{"norm_eps": 1e-05, "init_std_up": 0.0276, "optimizer": "soap_variant"}
Below are experts of layer 10 (counted from 0) of a mixture-of-experts language model. Rows are named router (the router's row for the expert), gate (a neuron's input weights, with its number), up (a neuron's input weights, with its number), down (a neuron's output weights, with its number) and show model dimensions 256-319. Each number is 128 + 32 x the weight over its row's rms, rounded and kept within 0 to 255.
After each expert's rows: "raises" lists some tokens whose logits its average output raises strongly, later layers aside; "gets" lists some tokens that make up at least twice as much of what it gets as of all text. This comes from a sample of Wikipedia text that the model never trained on. Tokens count by the router's weight.

# expert 13
router [127 153 174 109 141 132 109 130 172 105 141 135 120 134 142 145 110 100 108 107  93 143 165  73 132 109 118  59 127  88 137 109 134 131 101 135 104 112 137 155 146 163 159 103 111 119 144 156 107 130 150 148 170 109 118 121 150 144 158 133 117 186 164 104]
gate0 [151 158 152 133 144 129  55 166 132 149 156 128 134 118 179  90 138  82 105 161 146 163 116  62  96 134 107 118 149 131 116  79  79 136 117 107 115 191 162 132 115 132 121 145 180 141  98 111 138  91 126 197 142 120 105  66 211 169 107 147 101 100 181 128]
up0 [145 115 118 136 209 166 144 147  87 129 185 109  96 159 102  62 118 139 140  64  78 160 179 136 183 160 138  88 117 112 171 153 144  66 192 196  56 124 113 143 103 134 173 131 168  90 152 151 128 104 135  84 134 138  76 120  79 147 162 113 146 101 100 124]
down0 [157 129 132 140 123 121 176 124 128 146 167 106  82 158  74 150 144  69 191  91 206 175  80 150 127 154  96 102  85 123  57 114  78  74 117 114  71 104 131 114 152 178 118 142  65 121 145 134 127 143 160  76 152 119 158 149 166 173 109  76  67  86 122 123]
gate1 [138 129 173 172 105 149 114 102 116  97 112 105 181 160 117 146 146 150 101 155 167 166 145 154 115  94 167  53 162  80 119 129 154 129 138 114 122 140 163  99 189 142 150 172 101  91 103 130  95 116  94 147 116 118 107 153 125  99 157  46 146 191 108 104]
up1 [177 130 145 167 158 161 156 145 118  99 118  97 167 125 162 154 143 138 154 104 182 154 135 124 132 176 132  34  86 105 106 160 102 152 132  82 117 193 130 113 155 120  84 168  88 121 113 146 120 103 215 102 137 112 161  96 102 145 171  92 171 126 102 100]
down1 [178  89 165 188  68 105 151 139 171  70 121 112 151  95 106 115 100 138  94 136 141 139 149 117 169 170 184 134 108 133 112 112 165 133 180 150 174 128 127 182  81 137  98 139 163 143  87 140 199 153 147 155 127 111 196 100  94 160  72 154  96 128 148 130]
gate2 [139 172 173 122 139 115 115 131 153 192 119  92  82 164 179 162  86 133 110 131 116 145 184  94 144 127 122 246 135 110  99 101 121 115 128  98  90  71 160 105 130 155 143  85 100 104 173 100 102 139 108 172 169 175 106 121  95 116 112  76 150 121  90 142]
up2 [120 127 134 157 114 129 127 164 165 113 119 174 153 104  96  98 103 124 147 140 155 101 103 152 134 160 140  85  93 133 154 149 173 114 122 128  80 173 116  85  97 131 131 134 112 134 121 196 143 147 188 120  92 149 156 133 115 106  88 151 109 157 121 101]
down2 [181 126 124 100 150 139 109 139 114 170 114 108 152 154 145 110 150 113 199 148 111 107 132 117 117 211 106 168 138 130 141 110 149 131 143 103  67 103 162 160 109 172 134 116  96 133  98 186 125 114 150 112  95 126  95 138 103 149 101 137 143 112  89  99]
gate3 [129 138 145 152  97 132 152 145 207  74 143 138 165 146 123 141 123 127 182 125 117  99  91 110 125 126 154  89 221 131 131  87 128 158  97  54  94 157 116 145 132 106 105  68 107 150 107  45 121 192  86 100 144 117 115 137 129 151 162 113 125 157  86  78]
up3 [106 105 144 115 135 140 158 132 135 137  82 135 149 136 114 132 136 140 129  94  58 112 114  76 160 162  85 147 110 116 140  83 166  70 113 129 142 178 121  63 106  86 115  93 123  96 124 135 136 157 184 174  74 177  98 143 106 136 104 133 153 150 171 171]
down3 [167  98 124 152 123 142 112 118 114 136 127 116 102  90  69  81 125 126 125 136 144 121 114 172 102 132 117 102 103 130 166 164 139 105  69 126 111 107 130 132 133 163 109 133  83 143 154  98 134 163 120  87 110 117 171 126 107 180 181 139  85 157 122 126]
raises: "the ", "a ", "to ", "one ", "two ", "each "
gets: "| ", "(", "had ", "was ", "for ", ": "

# expert 18
router [ 77 164 156 116 151 157  87 117 137  64 178  93  56 120 127  58  86 105 132 109 117 157 106 132 121 146 121 103 132 116 180 158 156 121 164 138 116 136 176 168  95 170 169  96 132 115 133 189 179 139 162 169 151 110 140  98 101 149 137 152 102 145 144  74]
gate0 [140 141 133 135 145 164 143 110 105 114 143  61 128 122  86  91 110 124 103 138 139 114 114 168 138 196 146  96 186 130 112 240 157 156 138 150 137 106 215  95 152 146 117  94 147 167 182 157 157 162 135  99 123 134  98 119 117 193 123 150 197 152 103 147]
up0 [163 193  87 138 157 129 156  93 138 146 111 126 126  67  72  76 131 135 148  78 125 138  88 138 160 116 146 124 131 130 148 104  77 144  40 107 114  74 144  85 161 132 104 129 150 114 138 146 137 121 140 149  87  74 150 101  99 129 119  88  98 117 196 111]
down0 [147 165 142 116 101 134 131  62 128 121 119 107 192 124 130  81 146 120 131 120 151  77 142  84  76 199 180  76  86 105  97 165  95 157  50 105  88 143 122 145 150 114 162 100 133  90 103 206 149 116 142 159 121 117 134 114 125 108 104  96  99  95 150  90]
gate1 [101  89 103  92 142  97 174 134 144 146 161  41 179 144  88 209 199 145 126 130 169 170 126 144  82 154 128 157  79 126 107  79 136 123 199 161 184 160 126 143 172  74 114 129 102 125 105 163 141 143 151  71 122  61 101 103 148 142 116 126 106 168 130 119]
up1 [ 74 150  64  63 199 108 146 113 149 106 121  92 134  98 120 125  63  84 150 144  81 140 182 109  99 104 114 153 113 136 129  66  86  93 148 140 125 161 164 113 132 135 142 140 111 152 156  95 138 161  89 111 116 129 159  88 140 139  98  61  80  70 155 103]
down1 [173  72  63 140  82 115 143 112 128 142 141 189 163 117 111 123 135 146 151 130 117 121  91 154  63 118 142 173  75 189 103 120 130 109 127 133 107  94 114 110 195 134  91 203  28  96  89 129  37 140  99 165 110 115 132 140 151 159 117  68 103 100  63 115]
gate2 [ 93 126 162 159  92 155 161 183  94  74 158 119 179 173 123 135 120  39 145 115 125 157 182 125 122  99  97 156 140 105 159 154 170  79 135 155 114 129 145 134 111 123 150 181 115 151 105 143 142 107 134 125  96 122 137  92 116 134 112 125 148 113 124 114]
up2 [127 110 141 118 110 190 133 128 175 141 120 123 131 163 136  65 125 146 160 116 104 135 114  78 124 161 151 125 114 139 130 111 129 111 134 182 155 143 178 205 109 139 106 165 166 116  88  98 145 153 106 136 142  68 102 138 155 141 121 220 178 132 125 153]
down2 [143 144 162 111 148 111 154 134 103 172 153 152 155 137 107 164 107 158 155 152 127 130 128 120 183 147 111 118 187 157  88  82 118 111 143 114  78 146 131 142 144 140  94 170 121 105 119 134 135 133  98 190 182 106 158 117 128 128  64 135 122  99 168 147]
gate3 [105 179 112  85 145 156 115 139 142 158 148  93 155  98 104 127  80 133 124  99 100 163 152  99  70 142 132 117 180 172 126  95 148 139 140 126 121 106  61 150 165 121 110 198 111  99 171 146 153 150 162  96 123  73  96 127 152 161 135  72  80 176 133 145]
up3 [130  99 102 157  90 123 196 135 110 126  94 125  95 100  90 106 142 119 160 106  88  77 123 160 134 176 123 165 204 118 115  96 100 127  95 147 144 141 128 152 135 148 134 116 104 149 117 107 117 173 132 136 123 126  91 129 133 108  91 185 110 109  62 132]
down3 [104 119 123 131 167 181 149 149 101 211  82 118 196  97 111 153 151 178 112 149 169 164  67 114 133  96 122  86 119 132  98 119 187  75 164 144  90 122  96 118 136 100 108  88 132 119 127 113  71 194 126 156 101 178 111 134 160 141 131  47  92 115 127 178]
raises: "and ", "s", "a", "f", "\"", "un"
gets: "his ", "s ", "the ", "her ", "The ", "their "

# expert 16
router [128 183 155  99 155 173 111 157 125  94 152 145 136 133 131  70  71  71 105  96 123 156 156  93  99 149 104 103  69 122 165 177 205  92 121 111  84 135 140 135  90 182 154  67 129  73 136 162 199 138 166 154 183 130 171 121  87 144 125 156  67 186 145  85]
gate0 [ 90  96 171 156 144 109 138  83 103 130 149  98  59  97 159  76 103 117 135 106  81 176 114 154 153 121 149 161 159  81 177  95 100 119  88 149  55 123 142 142 110 143 165 126 115 161 131 110 191 102 143 162 152 140 125 171 136 155 114 139  78  96 122 123]
up0 [123 104 107 123 113 124  88 137 140 163 133 174 101 110 137 116 119 122 154  83  83 112  58 115  81 112 172 158 111 170  98 128 158 132  85 133  43 185 178 164 166 108 115 132 122 132  75 125 159 145 153 136 155 147  81 217 127 117 146 159 120  91  67 160]
down0 [123 178 106 158 134  93 137 195 112 138 111 151 102 178 132 141 173 183 154  63 104 130 114 148 141  83 143 117 125 163 137 117  74 172  99 141 174  98 167 117 159 165 105 207 182  73 146 114  66 112 108 119 143  98  79 136 218 120  64 145  99 141 154  88]
gate1 [ 84 122 115 113 141 213 133 188 134 197  63  72 133 142 147  87  98 116 112 119 157 139 140 129 141  84  94 168 149 189 135 138 159 173 114 136 142  97 108 103 138 153 102 157  67  96 117  75 170 135 102 121  87 126 144  67 120 129 137 126 175 102  64  91]
up1 [159  74 154 116  48  89 100 111 130 118 116 148 176 145 158 146 173 154 167  87 108  92  90  51 137  93 160  80 182 120 123  87 115 145 148 101 101 124 109 153  94 164 111  77 135 181 142  96 107 127 163 159 168 127 138 125  96 165 136 141  86 144 113 165]
down1 [ 74 142 116 154 186 171 117 126 166 107 148 116 135 117 166 125  63 123  81 104 124 117 171 153  95 177 128  78 100 130 123 169 219  68  98 115  88 125 113 107 128 141 127  96 121 156 125 161 185 103 114 142  50  79 140 173 128  79 163 172  96  90  98 151]
gate2 [144 129 122  39 149 123  98 148 107 139 106 149 129 146  79 110  98 132  68 150 120 131 119  96 117 148  95 154  93 136 125 176 132  62  88 122 103  78  91 102 144 111 126 116 107  92 127  99 159 121 145 149 152 103  93 138 165 118 141  91 116 154 121 130]
up2 [139 123 179 145 114 119 112 201 135 139 129 179 122 145  98 184 140  74 146 172 106  98 118  94 153 131 152 115 174 147 163 146 140 137 142 166 211  99 133 123 169 195 116 113 142  70 160  79 115 178 111 207 159 102  98 119 144 144  76 104 112 165  89 194]
down2 [155 147 119 120 171 152  61 131 139 101 126 129 139 121 145 101 141  70 117  65 164 177 157 143 152 131 125 169 103 162 132 131 120 110 140  98 112 108 196 125 177 144 170  96 104 168 121 166 111 174  90  57  85 218  74 135 154 137 124 170 127 116 106  96]
gate3 [124 166 131 118 128 149 129 145 136 132 111 115 113 131 146  66  80 103 120 110 105 160 131 132 174 149  98 121 109 152 137  86 129 159 146 173 115 147  85 140  90 179 117 152 131  91 170 134 191  87 126 149  89 125 189 192 159 141 148  94 197 137  91 140]
up3 [161 101  67  94 148  87 163 126 138 103 136 195 138 128  92 117 108 117 142 131 185  99 177 151 163 139 145 200 119 135 131 120 126 153 128  95 171 141  57  99 172  89 135 181 177 137 140 111 125 108  94  81 117 145 119  86  90 105 137  89 179 168 141 155]
down3 [ 75 107 157  94  74 127 158  94  74 101 123  65 108 128 109 131 144 107 139 134  95  66 178 122 176 112 210 112 138 119 146 128 136 142 108 121 106 131 162  63 102  88 138 133 128 169 184 123 151 132 107 119 139 103 127 112 137 116 119  96 117 129 160 136]
raises: "first ", "\"", "second "
gets: "the ", "of ", "The ", "a ", "s ", "as "

# expert 19
router [ 63 132 139 110 146 130 125 152 137 121 156  96  96 153 120 109 122 128 144 151  85 155 157 107  94 111 143 110 104 128 173 129 153 107 137 152 102  76 194 134 110 154 203 139 151  86 131 112 132 168 111 159 181  48 122 101 143 143 132 138 106 154 144 128]
gate0 [127 142 124 114 174  81 141 143 152  96  79 140 122 164  79 147 129 140 109 130 124 142 159 131 141 127  94 148 166 177 107 167 149 169  89 188  76 107 139  64 156 104 129 125 119 116 144 120 133 132 214 108 127  88  99  48 119 132 149 146 166  84  95 148]
up0 [121 142 125  72 148 135 144  98 112 127 102 101  98 170 177 127 116 148 137 156 134  92 144 167 148 151 117 224  84 145 163  88 120 147 149 103 105 182  90 123 110 127 159 130 163 106 121  86 122 126  97 119 109  88 103 120 109 127 180 157 143 105 107 107]
down0 [228  34 119 177 123 129 139 167 156  79 124 138  62 186 143  89 197 117  89 104  88 118 127 155 114 160 113 131 120 134 151 111 118 116  99  96 142 156 140  97 119  95  89  73 123 128 111  90 139  40 154  89 149 140  87 104 122 142 141 126  85 125 116  82]
gate1 [ 99 156 154  98  71 155 142 140 153 104 112 137  58 199 122 112 131 121 120 120 118 173 155 120 152 146 157 123 126 161  77 137 139 136 113 101  29 182 135 165  98 164 174 133 114 111 208  98 137 154  83 141  91 109 125  66 162 125 155 131 200 132 152 111]
up1 [118 101 137 106 112  68 154  98  84 177 136 111 160  87 146  95 141 110 137 164 132 104 147 148 117 129 181 131 136 182  98 111 191 117 132  71  66 165 122  23 136  90 166 125 102 119 127  75  80 178 111 137 155 205 116 124 143  97 110  89 141 116  65 177]
down1 [116 174 115 116 103  99 124 150 182 120 155  90 107 142 100 139 121 121 113 110  66  70 103 133 127 126 128 141 107 141 134  92 153 143 170  68 159 182 129 137 156 173 106 123  73 106 212  97 163  70 125 102 145 160 127 117 126 122 139 112 158  84 135 172]
gate2 [139 143 147 100 199 147 171 126 167 142 121 120 139 183 128 124 153 109 109 111 151 119 114 139 159 109 146 156 154 131  80 133  99 149 145  95 163 168 186 143 162  76 165 149  84 139  94 109 143 133  92  78 169  92 158 102 140 121 208 121 114 132  95 124]
up2 [110 209 127  74 198 144 145 150 171 130 103 192 166 155 136 184 137 143 103 123 122 136  97 118  98 151 140 111 108 139 110  96 119 116 173 139 155 110  70 126 167 138 129  63 133 155 138 193 160 170 135 114 156  62 115 125 162 160  84 188 104 136 147  97]
down2 [ 90 121 106  74  56 153 188 188 124 146 167 162 144  70 138  79 117 108 158 128  88 155  99 100 165 172 129 134 131 163 126 150 198 112 138 137 133 104 102 182 107 197 107 153  99 146 166 129 203 127   0 101  58 206 137 143 131 175 120 142 133 128 110 111]
gate3 [ 50 111 190 115  92 107 123 128 109 106 108 148 142 147 171 212 125 143 121 165  79 128 178  89  85  97 131  86 154 143 141  97 164  60 130 139 112 105  98 141 134 143 136 159 131 123 115 166 167  88 120 170 208 116 111  75  69 146 118  44 103 168 158 153]
up3 [ 67 112 129 106  82 132 135 133 116 129 150  90 149  83 154 146 134 151 155 158 162 135 113 100 159 160 189 106 125 170 123 143 157  87 106 104 147  81 187 126  85 153 116 141  72 121 179 107 145 157 133 109 121  89 147  95  96  87 103 181 203 114 144 147]
down3 [145 147 115 116 161 116 104 148 135 118 120 128 164 129 174 134  54 143 139 110 181  96 153 119 115  82 116 162 114 196  89 118 112  86 116 131 114 113 167 146 141 168 116 116 139 137 138 151  86 150 106 136 137 144 167 163  93 150 140 100 111 100 173 105]
raises: "the ", "at ", "all ", "to "
gets: "in ", "the ", "of ", ", ", "and ", "In "

# expert 1
router [ 98 162 115  96 164 125  65 152 165  86 158  65 108 135 147  92  60  71 169  91  94 149 176  93 132 119 133 164  92  82 162 141 183 107 155 135 132 103 174 110 138 146 170 114 118 106 161 143 129 127 122 143 183 107 148 140 127 150 137 164 107 142 136 110]
gate0 [ 29  63  88 160 197 125 143 111 154 175 144  75 150 107 163  91  41 117 114 103  90 128 185  77  92 169 172 118 164 125 115  64 133  81 106 119  88 117 128 124 122 141 153 136 103  98  99 147 180 137 127 116 101 157 151 135  72 144 175 118 110 154 102  83]
up0 [148 114 124 137  91 108 128  74 145 142 142 125 129 114 135 133 159  94 129 133  99 136 131 102 136 136 125 174 128 142  78  77 112 125 118  89  40 140 168 127 191 115 118 162 116 198 129 110  91 101  98 107 120 138 179 173 127 110 118  81 172  78 151 140]
down0 [106 110 117 106 113 157  97 165 171 111  82 155 145  87 112 142 100 126  70 156 128 148 119  82 156 167 147 177 144 119 123 118  98 114 129 166 177 168 105 144  98 163 151  49  80  97 126 178 125 203 164 162 124 140 160 198 121 143  63 135 121 137 123 149]
gate1 [120 120 144 153 182  90 157 105  96 105 154  85 136 145  65 173 146 128  74  56 162 158  82 123 172 115  39 132 125 124 127  90  97 126 122 158 195 159  88  93 106 113 140 123 122 122  75  81 141 150 171 127 184  91  66 137 164 126  81 119 125 127 111  90]
up1 [115 180 161 109 118 129 151 141  72 156 112  41 126  49 116 185  93 113 140 126 150  91 111 153 114 111 149 135 155  63  51 151 115 130 150 108 119 112 199 105 103  75 147 116  78 155 117 121 164  85 114 138 148 119 172 132 156 120 125  89 111  92 161  91]
down1 [ 93 117 112 148 144 110 147 122 107 121  66 137 135 110 157 137  89 115 135 142 128 135 185 128 131 141  89 139 162 133 131 137 157 175  96 127 144 116 162 153 121 161  71 129 132 130 135 166 110 169 126  88 113  59 154  88 105 139 166  97  89 170 131 185]
gate2 [155 111 123 142 118 160 118 101 108 103  69 114 175 147 167 119  67 120  99 120 132  87 157 157 145 153 123 227 140 148 127 163 167 148 110  76 106 174 148  68  68 104 115 181 134 107 123 122 131  78 107 113 149 117 123 120 177  58 144  62 149 125 122 157]
up2 [137 139  96 128 147  85  92 168 124 109 170  86 138  50  57  69  89 173 137 141 161 158 113  97 103 148  78 136 134 108 120 185 110 141  89 121 151 123 142 150 110 156 120 125  73 192 110 123 109 131 142 107  93 107 129 138 141 151 138  85 137 133 152 126]
down2 [137 117 151 167  69 106 148 164 108 103 112  86 134 128 169 118  68 131 155  95 101 184 185 120 118 195 101  90 205 123 113 140 189 169 140 135 171  88 122 140  78 139 138 190 152 156 151 107  89 113 119  36 123 138 139  14 123 160 112 131 164 149 172 137]
gate3 [122 166 139 162 143 118 126 158 123 151 127 106 119 251 124  93  52 110 139  66  99 109 122 150 160  99 116 152  83 115 121 109 140  72 142 189 129 141 159 102 143 125 125  92 164 132  55 128 118 140 131 107 109 153  96 118  84 144 203 119 102 109  86 120]
up3 [ 80  41 113 116 130 130 161 131 181 131 156 171  97 146  91 131 149 143 131 159 144 164 125  92  79 146 101 129 108 212 110 131 135  92 142 116  94  72 105 143 134 162  90 147 127 116 131 121 124  65 121 144 165 124 186 107 118 127 133 111 116 151 116 106]
down3 [148 139 113 119 104 103 150 128 194 138  85 150 109 181 159  49 110 104 172  85 184 157 130 120 128 120 103 131 120 132 159 104  56 127 106 100 113 134 137 130  86 179 114 176 138 127 118 131 221 114 163 106  76 105 119 121 152 159 150 126 149  81 132 125]
raises: "and ", "from ", "F", "("
gets: ", ", "\n\n", "| ", ". ", "and ", "\n"

# expert 8
router [101 150 188  69 138 127  80 168 140  85 181  77 119 156 123  87 124  92 112 141 100 143 195 125 110 171 136  95  71  68 154 178 131 119 166 162 149 110 150 142 150 166 175 131 148  19 130 136 132 167 104 180 111  99 128  78 123 107 171 155 123 137 144 118]
gate0 [148 106 132  97 131 111 114 156 144  93 145 227 106 139 121  90 143 124 143  74  88  73 159 168 158 187 104 186 112 145 101 115 113 158 177 133 129 167 124 149  96 120  84 155  97 110 113 103 109 161 116 165 146 144 123 117  85  88 174 128 142 127 109 131]
up0 [ 63  83 154 141 127 126 153 166 126 162 163 171 146 127 180  86 168 113 155 165 131  90 178 144 173 117 165 119 164  90  82  77 151 167 113  89 181 137 143  77  91 182 151 102  95 155 117 145 133 207  99 132 112 138 144 131 126 105  87 156 126 113 121 138]
down0 [162 133 181 125 107 144 126 168 125 116 108 138 152 156  96 126 149 147 163 111  82  89 131 159 129 186 120 144 169 146  92  98 128 133 149 139 141 130  59 159 109  99 133 158 124 111 129 155  90  89 145 124 181 176 116 133 108 146 132 134 171  73 180 135]
gate1 [ 96 122  98  72 131 166 157 159 135 168  93 190 146 112 113 112 130 110 152  85 150 155 148 102  93  82 145  84 113 151 108 100 202 146  94 132 118  82  89 145 138 118 200 211 127  87 170 149 174 152 176 218  86 143  91  96 118 144 100 159 149 146 140 128]
up1 [127  22 110 106  75 139 119  98 102 148  74 103 144 108  92 121 133 137 131 104 168 107 155  67  71 170 107  66 177 181 126 137 183 115 148  95 137 167 124 113 145 125  82 170 104  88 144  97 138 192 116 120 114  82 151  93  44  83 107 157 133 177  89 123]
down1 [ 93 120  98 137 107  83 150  97  14 138  87 133  93  83 131 153 158 142 104  95  82 129 128  82 109  50 134 155 109 147 118  83 132 132 117 104  75  82 110 160 121  38 153 145 143  93 117 111 101 125 106  78 153 109 178 111 130 131 127 148 136 131 127 176]
gate2 [110 120 172 148 135 151 110 214 136 133 141 134 134 137 116 163 104 139 130 119 117  87 162 110 163 186 119 112 107 137 121 125 105  80 138 141  66 142 159 158 133 100 174 124  66  35 186 124 141 158 149 127  81 150 144  92  89 171  71 179 126 193  87 113]
up2 [140  79 121 153 153 129 133 151 162 144 146 161 142  76  89 135 147 123 112 163 158 150  76 167 137 163 142 133 145 134 140  86 120 104 138 115 166 176 207  69  91 121 115  74  97 145  94 103 130 133 137 126 126 155 169 141 126 127 138 110 100 104  90 123]
down2 [154 171 114 135  98 136  44 107 129 162 102  93 115 128 181 102 111 122 113 186 132 104  99 157  94 149 118 161 148 102 113 116 125  60 103 152  96  66 117 109 129  95 169 127 114 184  86  74 160  87 101 136 146 151 165 137 123 164 101 111 105 136 137  63]
gate3 [124 134 129 138 169  48  77 141 103 115 112  86 180 154 160  68 105  99 152 121 161 172 122 140 150 163 136 160 194  56 153 146 118 118 160 180 151 155 117 164 121 136 101 138 139 159 123 180 124 112 169 188 157 116 126 166  98 165 126 129  94 137 153 121]
up3 [177 132 131 138 126  69 111 127 110 129  96 206 160 130 150 127 175  62 158 127 137 101 111 135 156 121  55 147 147 147  77 161  74 148  86 119 116 150 117  86 133 112  91 150 120 156 130 155  95 138 158  84 125 176 195 190 109 126 111 106 143 133 103 160]
down3 [132 164  81 166 113 151 102  70 123 122 130 128 118 125 147 138 150  72  93 168 174 121 146 123 121 155 117 140 135 172 130 159  96 117  88 147  99 113  39  68  41 123 106 171 139 143 165 180 110 100 127  89 132 128 196 113 140 101  91  84 126 102 204 123]
raises: "a ", "–", "a", "-", "b"
gets: "(", ",", "1", ".", "2", "3"

# expert 5
router [ 85 165 135 112 159 147 112 176 147  66 161 110 147 132 144  53 119 106 151 151 131 155 163 125 160 163  82 127 126  75 165 156 132  90 108 153 105 112 118 139 127 168 202  93 164  97 110 136 114 145 139 158 170 129 187 137 144 174 139 104 122 167 129 118]
gate0 [161 171  81  88 159 101 123  88 146 157 124 185 108  86 156 128 121  88 128  86 122 105 177 115 119 130 119 106  72  81 152 224 134 179 138 178 153 180 106 130 110 128 158 145 184 122  64  70 108 139 112 161  92 146  96 121 169 131 151 114 126 202 129 108]
up0 [111 167  97 124 137 116 160 137  95 143  88 111 138 128 145 105 137 133 129 128 163  89  79 138 171 153  56  95 161 163 152 110  83 156 121 134 164 138  76 121 145 114 216 166 108  97 124 122 107 118  91  99 191 164 144 130 153 163 153 117 170 151 126 128]
down0 [ 89 137 137  78  96 143 132  83 180  68 150 133  95 114 129 160 119 128 141 136 192 152 107 145 108 134 156 120 118 125 130 115 148 132 159  71  55 168 133  88 158 104 116  91 146 143 108  75 107  82 166 145 118 130 169 183 165  98 134 101  99 151 128 113]
gate1 [ 99 130 124 142 138  94 139 103 168 144 132 128 113 122  79 138  97 106 157 132  78 131 163 117 159 133 114 153  87 156 118 128 160 130  99 131 103 112 114 125 126 165 111 177 152 107 171 140 144 129 175 107 118 123 211 133 136 131 136 113 158 114 129 101]
up1 [126 112 110 188  56 147 137 123 118 117 111 173 135 149 113 130 120 177 113  94 172 143  59 150 127 147 171 143 181 132 141 156 101 142  90 149 142  65 148 159 100  67  96 191  95 123  98  68 126 149 124 184  80 109  65 120 109 196  91 127 147 140 164 173]
down1 [161 167 183 125 102  77  89 107  83 162 144  99 121 158 152 120 137  98  96  72 127 136 114 208  95  91  66  72 146  76 143 167 131 138 155 178 143 159 133 132  89 100 149  16 144 140 100  91 122 172 109 117 121 113  79 137  71 152 178 137  73 114 142 136]
gate2 [170 157 166 172  91 105 158 162 118 104 106 167 145 180 120 163  91 118 129  69  95 136 100  90 151 182 157 152 130 140 104  74 172 110  97  88  80 198 103 196 127 164 153 169 139  85 131 106 124 129 175  97 163 118 182 138 205 225 149 102 158 117  92 130]
up2 [109  76  88 130  76 119 132 159  71 126 142 140 160  59 209  94 117 121 135 142 157  54 149 133 157 176 124 174 114 134 185 189 134 150 142 137 155 209 139 102 158 124 144 147 113 150 118 105 125 204  83 188 139 183 135 164 151 178 111  92 100 131 159 185]
down2 [152 150 117 147 122 119 125 178 101 159 157 125  74 122 119 121 131 111 162 126 110 102 122 147 176 105 145 103  96 119 144 165 129 163 185 113 165 173  70 168 121 106 182 133 203 142 103 166 171 154 121 122 107 109 164 113 142 129  83 123 107  80 186 141]
gate3 [144 125 185  80 114 151  63 137 157 109 137  92 156 135 194 109 121  82 117  97 137 107 177 134 148  34 152 134  89  58 110 153 139  90  53 137 108 130 150 177 160  90 138  45 105 125 153 143 132 133 105 162 162 138 128 152  63 128 136 151 144 152 149 137]
up3 [170 127 135 122 113 114 114 166 150 132 149 155 130  94 164  92 132 125 127 159 129 192 105 109 113 206  72 127 114 153 184 130  98 114 159 140 157 126 120 150 115 154 180 141 160 104 131 150 146 152 136  88 134 115 153  56  75 184  80 123 109 154 146 118]
down3 [150 175  65 111 163 168 102 115 154 178 134 102 161 109 100 179 147  70 163 108  63 171 130 104 100 181 130 140 157 123 123  75 161 155 215 146 121  87 155  96 116 153 177 117 100 116 129 158 122 115 102 147  62 125 139 123 150 124 103 154 131 151 187 153]
raises: "\n\n", "\n", "s ", "\n  ", "The "
gets: ".", ". ", "'", "\"", "\n", "\n\n"